Weights of a small mixture-of-experts language model, trained from scratch on English Wikipedia.
Experts: 64 experts in each of 12 layers, 64 SwiGLU neurons an expert, a sigmoid router, a shared expert of 64 neurons.
Training: a variant of Muon for the experts, 404M tokens, 3084 steps.
Below are experts of layer 7 (counted from 0) of a mixture-of-experts language model. Rows are named router (the router's row for the expert), gate (a neuron's input weights, with its number), up (a neuron's input weights, with its number), down (a neuron's output weights, with its number) and show model dimensions 0-255. Each number is 128 + 24 x the weight over its row's rms, rounded and kept within 0 to 255. Numbers have three digits each.
After each expert's rows: "comes before" lists some tokens at least twice as common just after its tokens as in all text; "gets" lists some tokens that make up at least twice as much of what it gets as of all text. This comes from a sample of Wikipedia text that the model never trained on. Tokens count by the router's weight.

# expert 10
router:167099103161114185132103127134147137164121191112151145089133149083129097113120172164110120131118139116130074127162117143145130098123131118133139093142137092080135134101144130110106089085073098122086171134109169120150114122144100123091087162134119156144115126112079106095103155126128145144129135119165121131118157139140105136139137145173123136119075114183130123148143116123084134138122134089100175087138100119096105177102115126124136098123081146136140138138151101139135136092135114145071134136112130137113121113092177151145144140149121103134093137136139131106139119164149116144168125117146128146134116113126100116143111117132100123127145151102155137163136112132158162095106161115113118128114068113109149153127091146132142148110148108099148098110154076120145091165172156
gate0:111110129125108122142091098136128137122125113124110110078111165136134133146123148130132104110109127106129151119123142119116109159089129078109056129138119110140121159119135130137090130103132136151108184095123152131137104190125111144110108113130111125156072133174120111100132101113114119130129132110131108136146160110156165125139131107149126143115086105142071146103120125127112144186175142104154196096131133122103107135163138137142123078132139127156138109139166116114108146168124138070053114113134142139123132115111105111152177138108135196164110143119124121104096170138122130114137174095151168131109121089154104117118136125141138159107089121151152145137156101130157126134112149120106120146113104145118144067148099120133166133105165151183150092124152115157103108164157147
up0:112113129140118160177144129109136130164121144123118097175143103092151118117112143134131128145122124150136150107126087084138147141108155113113100098107092112153151133164099134155132102114150193098145156155091107115109144090095120111149111142111153166148126142138171141107112133108143187163141136114100099127137105137079110109069137136113151106118132146125128112098160121180135105175120127127140135094127102088086113143128122140116149113124145123167121122145109128091137132135182105100128102107127151154110166094124090113111160159133113133146146088111102128117119162123105120123110135130121110149127175092117100131152157070116123104132150116112167140141117161112118097199151132108191102131104128098125119149093129115074174104159127130177117149136091160124160127122107111
down0:115134107130137125119094164131134115135119146127118107144144098130105112107163153131114140113089137115120128118123123108105095138129092126110108132125125126100161148076144146141115082124120155101126107163126044096133120147114112161141144124130143125159167180124143159138123140108111138128129152120157170103115108090178112127129160134151143128105120134124145136122122139127124118185146087137145104134150129121136097108163116110134140127119097123178088109079161136132124129157106116159124133188168104075138097128140115115135183122142133114081141117127189118125113181182140109143175162152161115057103150121122112160139133153164160155175110100140113094126111152118130130108161143130151071142129150123082116114105152139141155063142104152125140126106130125104123105096152140
comes before: " ", "\n", " The", " the", " 1", " 0"
gets: " |", ".", "-", " that", "|", ","

# expert 40
router:114117124154091138130113110113101108157138119114136088113160136131110097136112151186150103158115137131148094091134144118089136158146109113103168145117077158130151108130104115122120103089081115093096152179132153130118100119130154154077101148135134115163120097091100110102166133120135129144129118119182133095170129121139138161120133090166110125091135108097088145113169116133122176101133071134123128138156123125095097138137074091125111131111105140133142080152127111135141141076148138118113096101119127150149126108124140139135141093136130117107085166130123142115118109159150073120137108111134143157098148122153093141157123115132133110121133136081178163116101118163134165083102119106155171129152114102152140188139153137120135149115122154140094107153191112158143135124133142
gate0:093105118139096135184085100140117131140173146099138128144114131137138191127105104126107143126130137142123150142114133136144161144157082125102138137134143147137130111140158162158125124110117125141105166136143166106127147137095147118132141081094086158139126143157125142139124111150110089118122153143148148168099130168112173146179180124123142118148138107143129172154168147127112104115155081117144188108124164117075139152172152085146118108104131073146103096130140128150114132108092133083095151154114109131127153139136129134129151123158110139170125113083121081073133124140128126099100128103125107145139167112109136097099131147107130120147105124119210128120119089138132113089140140135094103121133151099085128105107097092077143142115134134180122111127141101150101118149122141
up0:155129196102136130146123115128154119180096105149133101132141143130123150103135137094155125156107110133170122091138095111123148106134140113127084107119152119152132171146099101119097079089179169133105127111109108106160116114130147134148110126092073163161111147130136139163143125127148183156119144117138093137172137170113139136082121119097124104147124142124146149078132130136135128113123109109132117122161112165140102099110132164120132080131114117208153182125127120112118169126138143129117147135133139156123160126089141096130159124149145128110153087110121116152153126107105094110157151114154112107097147105105101121146164114077127100122121161134146173135146151113138088147157110137150121137198151133124117126140155105128124096167114118161125102158062163102152119140123124
down0:091096089137151103136154152115087130142147126117165136124098127142129112150163108108140123107110153130188163092156130136127103128148136112103103121127140131074158119081139107123093129109096089139107129164104141129124092140118155131152137103132160134097178154147149144123091146099071154110171124123128141148078109133113149157182158177157123135108100162116102090142145105115138127123080126146119110111083133135134128094136129130111125128158134119079126127061124099138146136123148111176112096161116129134137137108143157107119138136151132173104143129116153116109095153109111123098088164132126121130168102152140088108102126157109132136111129154095130144094101156115122099112170136086090104139105163134154162151089105135142134107069137118149134121118148154096108093167161142
comes before: "-", "\n", "|", "20", "born", "S"
gets: "\n", " |", " (", " \"", " (19", "|"

# expert 43
router:128097113151114127140129173100146121164115171128108099083109137079144094139108136141174110127104139103157081092124107145118119118125096091133168143171087093116147150101083121107134123086105114104112173101141157137106125132129118126109117134172125151134119110126127134152138153118150160151113138114153082137156117162126131113104115141170085129106111124173124180104097120088095146120149115117124116098140136172084082141155163154130110121119097144163162124126138119094081135125131172175135116120127110127094096133095138135124141127134131103104106143155090118116102128108109102152129129127093145117135100138123101130134108110161073119164180142114132162120099137147148117119152159085125150108106107114174144154120128115082150106120104073101120108166111113096116137128186119
gate0:131086071150102144142087108147118128099175147156133102155120156138140102171110109142170147104094110108101168122114133139107097085119132096135142123183166142089121163122137141135137120133095147144132142119149160115151123131113133090110153094091117119138122142170078117128176131144119093120131135142075121165151146105128154139146136138124139171122137129153108142132127171126100114106126132139122167103134132142114083113156179086132108094116139092105146112154120152125126148150120126121132117100125144127160114139149150131138110155119106114158115086126143118149095190132133135104129164115148155054074118080105103138118137200114111160142135141146166135111130106137159116113075132159130124113095169104158137144109123130104154116119129127140128095161134155125065149146135150
up0:112164133129132156141133124150163113136129084158096117119149140121148147105126117148085115088129145169141106087156114097112136125151136141152136106125144141116153108145088134132091135103167145118076167182133114149151145132101151117169094107111115121119113147115142124116112116125151174133118132158110132112125118176112123141091124168133138125120153193123137143110165122147098144150105153115126130097123111109111118139099115128108153115129152110120113168123147103113117127184149116121131138124150101155068141119104180134122141129131131144089142116090096136130152139088090077143128134120142090091102181126108112123145171134114108078136208144136156133098121135119155146172163097116123139112134092125127083151125115150107142166128161129224110115163117143144142143113107137
down0:100118089145168136154162116080095109144138104133118109114132118132128128124149129143072143075144126122131166111121155138089152122161100133127099133103146131076152115108186165168110142101124135115116094143113120096114109156142100136132067094127111120113116136168164151078107140116106121119142136134115147163150132102142145160179172132132117142131088139158114100135115110170088094149104124116142134168128127124119176127130116121144138110169144115119114144109162123140124138135162087169077147166144126103135123130118125160110174127146094155096166155131148145076105139123076162107119149156143131120135143124160146111097091143133164123096127128103168139108119142131145144054154115109144108151118154141139139166107148131141177139110146159137149071133130150148120100127154124
comes before: " ", " 0", " 1", " 2", " —", " 19"
gets: " |", ",", " the", " and", ";", " L"

# expert 44
router:168117102137121130136099143086136117131122174178097123123155157105144138127111137126168104133128146118141118114164152123117095124102116072121173099107117107097141143128145150143110149115113151138108135141120154146130112077124141147119116161115147160147084109149110158150145145175118145137097092110170122094099137138133138090137156142161093127128112164133079135152120136111095136125105072108138145078151088146105089161135105115110131132098135154146146119114146082125168117117139123109106092159093105151137113148093125111143145138114110080110096143130113100152114081125170108126184125112113137108125152141128074154165104108160107137133152161098152161157085079111142145128145104076128131146182145104135141136153115139153152132146119085112096138176159106096145107130146137
gate0:118136126143115124138071094141096145141123195087097106137141132112146162122132072155109130121130170110149172139172144134119150107114104093132113151173117147162120117154117125141085134118097128137132120116149155110156142156104142102141162089110135136102132131114154129152140119131126107104093146129134131155163168117112157133157142120137076157113105170128099145192157135126070122153139135117153148124095172146156109118154166109124091077118121095117130097097152123100122097126106118136118150145132145110153145096110104119164146115115116128153126113097129080135104176133105124123163133146151066109151166118125121115113126149135112144130114119160155120194134077138158104086143144123134127153063075151134117130132122114138143168153096134146093106110128142157163139142112130
up0:157127150124147150115128112110153113143091142130134097109148108112140149128145113194144137143106121167142173131105074125129125137156162142159129146113131130127099119149086138129127123092149112093143164148142170143179140132049095147145131102115128165149165124128130119110107147143113174128168129165056067118147123142107108104100166115105141123123130184097140136128162130130105141140115105104122135128134119103111130129096100146123110125148104137159149144171123148115087150097143134147107152125165118190114153099112118131119118121154137145107110116091122145135115152129087145138114098103146098136112170137108087119169131136078078170126146132115124140107144171136134120127155151114168125111186128122147133161137153095123187108157097125167126161157103137131153112103126119
down0:101131121146161136157154152122115125158105122136133118130064139133163129100139140134091139114113133102137165117176148081169141132130114112098097131124169125141131129036156135129104113061094131132132122151125132121123155100149123098149097097117153099129155122169130171147071110119116119166183106096139147161137124113123127117148176168163112096107086120122115094099115128130154123141106162131117128108124162148131099121132127143115102095109130135170082143095138091134146081124126071156143135143165117136146143102097142135121138102125127155115086154113174134092104172128097139103151180141160099146156112142116085142121100150091140139152109141119124093133157129160114126125153127109122121140101129127115104154117142126157175077138124170113142116135151110121112130146147138
comes before: " |", ".", " was", ",", " been", ")"
gets: " he", " it", " his", " had", " It", "I"

# expert 32
router:097094111114103137133117131123140083134119166092107135147161111118099095144096096129116114106112128125138094092141140145101116130157123098171171106168106108143159114131159106143164130131110098138070161130117170118144123101092155175083108135130172152133118141101102151135179112131137147124100158136156105092130084108138126117142134135133112092092156127116108144123170151105112154129131141152093116136130156118104109158159100094103113128088124130113146138158119096118103138116126133146089138123083143149109133120112181159094169118115123121128096151135106132139131128163200130127169145095116178136167107120125072154134107101141120104138111141107106159122082105172122130099153128094136144136144096098150174113153102132137141099113108121094084123148166085122120092141134150
gate0:101101142137082143116120071128109123128179163114114107093144155104120150102125111148109152111099083167107122140122137141145163089160117140086133115149112126136116109090157158140120120111131136154126125146118157096174180153074115096119127121078139152128116122134079147115177116131086105119130170133127089149145161147195162135142124157132123171128115108108085146131121137159082104094151136144145189129174150091093072151112134111132119084141123097119147105144126124129146139135137138131127140150112114135119106135127166104130126098160136149107098084107185112123140160123150120116095140089131126124165125106133114128100126152110124132126153133119161148124164111119133102105130115163108098137123154152118153117142123075105145165115144122134092132118110093138092128163121187
up0:087114143113161160172107117112133126125137148120130137156166124078117152106112117194088132127130141164169113100150106128139133098165161125115117134119176144123145160099121134103103101091128155105127113150124104135133141123116123099184113141097081158117106128077146119141132162104095172160144115126083124115157141120091155098121126095113121148123127159154099119108158093130103130138126109138146163111161103108138094166120138143175129160140129136152180149129143121173138122129130136119146131130138132145137153116126122159134148115149177121136141097112082141151144163123112073126121081123175105129123108123144074154152149126146130103138129128128136157098120123095133099155162155123129129101145121139096120139085097100111171176158163110177166192127118148150159113157114110
down0:087141142136156118127133161124061115125142143154134104100145145095134146154126133119095157151105133103111149106157175106095124137122106161109111132112139136122124119087137135130124110125098122166099086153142097132140105138127140119124098102127167082119136155129092161134156158127105131143134128136148125115110105113138112165165127154146147164133126127138121146099147098151108115161118084116118142102140161115113124133122156149095109127102157220109126096110118119142138137151124104135078140138155110131122106096127161123063121135113097177162134126134178119110105163168108085110171148125144158127077141157148093117140091188121143106120120119153146113119111162108138120092157143134135133126099140144075121109106149129149140116102143145131062127083180111115090093108151160
comes before: "|", "-", "\n", " re", " was", " is"
gets: "\n", " was", "t", "k", " were", " ="

# expert 8
router:151099114113127141092167149121135111130118126130128140107089144137141090157092145174099128158127144144166129123168121116129097099161130132165136110159097080085122111147124115150078119139092121112149168166109155097126146110176150138090122154163101138158094121105129106144150095097155160127098127142160110135126127153127097166138101110120115140106125153158146111123119137122125153105104129119153112070099117127121094155139116120090141114092090147108132146135131106162123162100156131134134176131126116104155131195104142136095163154150149140157090145134084127101114154145172072170108107124137125131124119111162104161131137100150149089167153144123150175166126117142141147092172136113137141146182128126146175144113160148124114151116124107120098120152146074148156118140146150
gate0:118086126110062127140061155129082144102113146120090121110127134130113131139119111128112125126109136126111145148127105098177119095118162064121110117161156070130124138116171132130135126115090130118101145130170150101096141137137149125108142084086123140135139129173110133131161110091123099147098140112095130154165182123127115092168153131132059182139137149115118140136143111127071123126161119136146127121113149128074071126125143102123140124108127088130140089132141125164142148175127105122123131151137118148138129103147123101168131122097133148160110116100131099125127159136122154096133177132197168162146138145159145124115117162121099117106110090146122151172139136162127149127099150149112142104109172108160085156128086108114136132123131145153105124141118111144113127137115166
up0:106132142131121133131119113140122134166106141147110081078122127120168143105133078127069157125096162202145125095150128116111128096157178134121104102100172116101098140142120127132138150093148115147146144168140123085138156148106136097155130149114146137121125139105139111149100124149108133159127140147108116144124117198124120120145161102114116150200137139128130118133121125149123106104121171153144135099128136117129101122134127114133119127120102135205124129147157116132144128143145152126102164107131123163132143149112149140098205140088174147115157129105131081143104161092121075135150093133137064084142124112137119140166142093102116122106123109124155156105135132081162100137143139112148111143145094134163120149127135124103166122158123141152123170187089118146141131151118127
down0:148118085137134105178157167098119101132157126110131088126130107123144117118148138145078149074101139092114143111115132113132115125187135128105129150111158158148166127106160155134114115100112114126161090195118138125144154121170134112126103084129163090119138145153135152113092162109079095132140123135141189128090135158153132110157133165089133136123123169115128090100166116158100085133111095148153153152100108163106118103090140128110102112105122115137118104097165138123121115124103088156110134163140085098138126131107144129096153131121093139134152104145156129116092136174132137108149164136157125106099115118115091155115150145152166125139156102142104143161118131140166097109140094115107131139110133143114154173095173122158144087110135187135139100117127146099125091137133146
comes before: "\n", " The", " He", "-", " In", " It"
gets: ".", " a", "-", " an", " A", "an"